From a checkpoint of a small mixture-of-experts model trained on Wikipedia.
Size: vocabulary 15223, 31M parameters.
Below are experts of layer 5 (counted from 0) of a mixture-of-experts language model. Rows are named router (the router's row for the expert) and show model dimensions 0-191. Each number is 128 + 32 x the weight over its row's rms, rounded and kept within 0 to 255. Numbers have three digits each.
Before each expert's rows: "comes after" lists some tokens at least twice as common just before its tokens as in all text; "raises" lists some tokens whose logits its average output raises strongly, later layers aside. This comes from a sample of Wikipedia text that the model never trained on. Tokens count by the router's weight.

# expert 4
comes after: " |", ":", "-", ";", "|", " ("
raises: "us", "ut", ".", "ug", "ud", "ul"
router:171089101117094189074172111111146154139143109199141122216103076103141114135100068131162140183109170096112172122157098117104166086089152052132110111106126142126133124128121086174089052133101134127128127158069124150127115103154119125131089101080096203105160186155141092141077172136121112080100148130169159158137085129087120095169130158144141142127082096085081184100127145093146152158133111107183064123218094099134110097110097098147148115147144075116161139092161093136095167137132146139095084117118139106119177183091152063134153151126205118115168138161110152143132142101135100109

# expert 43
comes after: " ", "%", " JPL", "0", ")", "5"
raises: "|", "This", "\".", "\"", "==", "==="
router:143089096122160137063203111117100151055123109162150149203084096135100135181126105136148126205106134094101155191137083091070118106162120124147151142093190180139133109117160076198065109122074151134170078146118156141082123113175120101122095053089098131102115135158124102146141129119190134191136156154133132157159087095141107113190132153138155147140116078150137123112088153103167134169133126109121076173160135137196136117080121090149173174128115129141180091065161075060077157169163118121146086127105104112114148154085157103141138134124141117096153128104138170136115105137170103127

# expert 17
comes after: "-", "==", "\n\n", " a", "See", "|"
raises: " of", ",", " and", " |", ":", " the"
router:198106109085125169070142123113127167116117110165140063167083135120208160155156044135178168136081120087124118119196095103103125120113199087124126160103103140116084122147135151168128097100113141105113106134103144129121114153140072097159147012123095146074112148144110112136082168143091167199111154143103121135151067079140119134151148122122125171118085041139142117128150193090153146148085109123186139145205117139163083081099122154121152139129115113121165129064157128104127163124131120144098127135128156098131158147125129118101192131167170106168173130174139128098118106168160062125

# expert 29
comes after: " ", ".", ",", "°", "′", ":"
raises: "0", "7", "6", "8", "9", "5"
router:134117131108187155096154097111107170123166128185123109206108116071163173168132069161130130216126128115100153128165083120064181098086174107181128090094167153151112135167130119127101094115104129135159129189111136142150140099127102087149124078104071138046156171195127084222101143123142163140110111112176115165123109131113140108174068147143128110127114101081091159099105129090183158159119131114151135134193129135117153110072055092159131134133132105171186090131149127078088159143139136100088112089117091120120163141113141159113169155098144106124135117183180139136124116157188087143

# expert 3
comes after: " the", "1", "2", "3", "20", "4"
raises: " and", ",", ".", "-"
router:167099116112097151087146111108167150117164108225114133131120082109161160171089095144156134131092109110122182103154102095078114130137159108109120107086141175168087160182142077159108087109143115145149116161093120140130095140196118074133110140129157137083169152182118134175077125118107131196139125123149096137145108124149146107205132155133069123112082111150163145118093163094147139167067152108134079119203087123190122102097100102148123129135141087182142125120192110136065203139121165174048172113108083079118135161106143198116156136153146091088165097175121179152149128170123119114

# expert 26
comes after: " |", "|", ",", ";", ":", " in"
raises: "12", "20", "13", "19", "11", "14"
router:122113102133118184101168144129118155135139132221135116190061088136166164160104000142169165134104102061099162094157106108131151126130156111123193112110167190136115098143130114161083084129094152137118146129102132148117108125153099061149097068121127160109158151173130140163119158147155112162127152176143129109128106119122144111133133174147144115111046068135069129095103124093141151170044132107136124112188128108152120109109105081125135188139121116142148129076183169099117161145119145073133126112113104113151136166082143129137178156135140118103139126140118140159107142110125112154

# expert 14
comes after: " (", " \"", "\n\n", ".\n\n", "===", "=="
raises: "D", "G", "B", "F", "O", "L"
router:180086138144153184055156118131125112123174110206131120220104087086130151167099096155169099163111122094088144147202108088096120116076182037146124102107129196126118118164164130145090105127155104156115142197086114120140125134160119136132112113127100122104157171201116121159116145156138132164148150143130108104111128127079055159165137122138138134137111107161131133101069147048162137130131085156136080142165120112174143118054108070141124133160127141118157120107218107085087148133150165081075123109094130085122178144095112126103122177137145109111169164126144179138138078155117101097

# expert 41
comes after: " the", " and", " a", " to", " an", " was"
raises: "o", "ig", "ul", "om", "ent", "et"
router:135107079093109146124150096150137161126158137212148155183065090079099192167104024106136162151123113132151168160133078114121124147124141094178124087048186180125115085122090118170110060125097099085108107144140151128073107152129129095143132042151093148100179174130108130198094143135136123113111111151124113111187055117136103097162131168108116154118089138166066104099116142087148161151078133098149114103164113139127129108046152086103115143167127099150122149100154128096077152158126163139112127100120106143128139144127142157108121115130117074130145096187128163124151109153128030116

# expert 36
comes after: ".", ".\n\n", " |", ",", "-", " ("
raises: "formed", "to", "ough", "val", "aud", "fer"
router:142086106142124114102171128143189174111156073118147132153113054136166179161096042143147145152109140064143168137149075108104123138093129094100159134107123130146114092118152138184084090149102137173140150155075153168119119142166119069122096089129113164099182170148134112137110161108123157127135186136118107158161064047071096117161124163099155133069132129114105138104134151065148175215071102123141094144198105125129163101097085150132153117161080093148168151112166099118100160136149183152086140125109099106132138182098171126146157103133137087140188124132113154144098104142163036148

# expert 1
comes after: " his", " the", "'s", " a", " her", " its"
raises: " in", ";", ",", " of", " to", "."
router:112123109130136156107155124142181204114147099167145149180078065114165109142101058148164152119124114081109137123128123099075126047112147079173110124094169169125074169116173139156109056125096166146137148160085163160074063159137140155144139083092078136112114121114127137140101158165121119152113173191128168207171078079072119096116140156109154114143073101139097168078079146113159150144109133111130098124169149130172114101088118111135119176152108122150165118067197084085046182155120128145100094074114128117125117157092150128138120159150144101160158158139099133119111088119121076150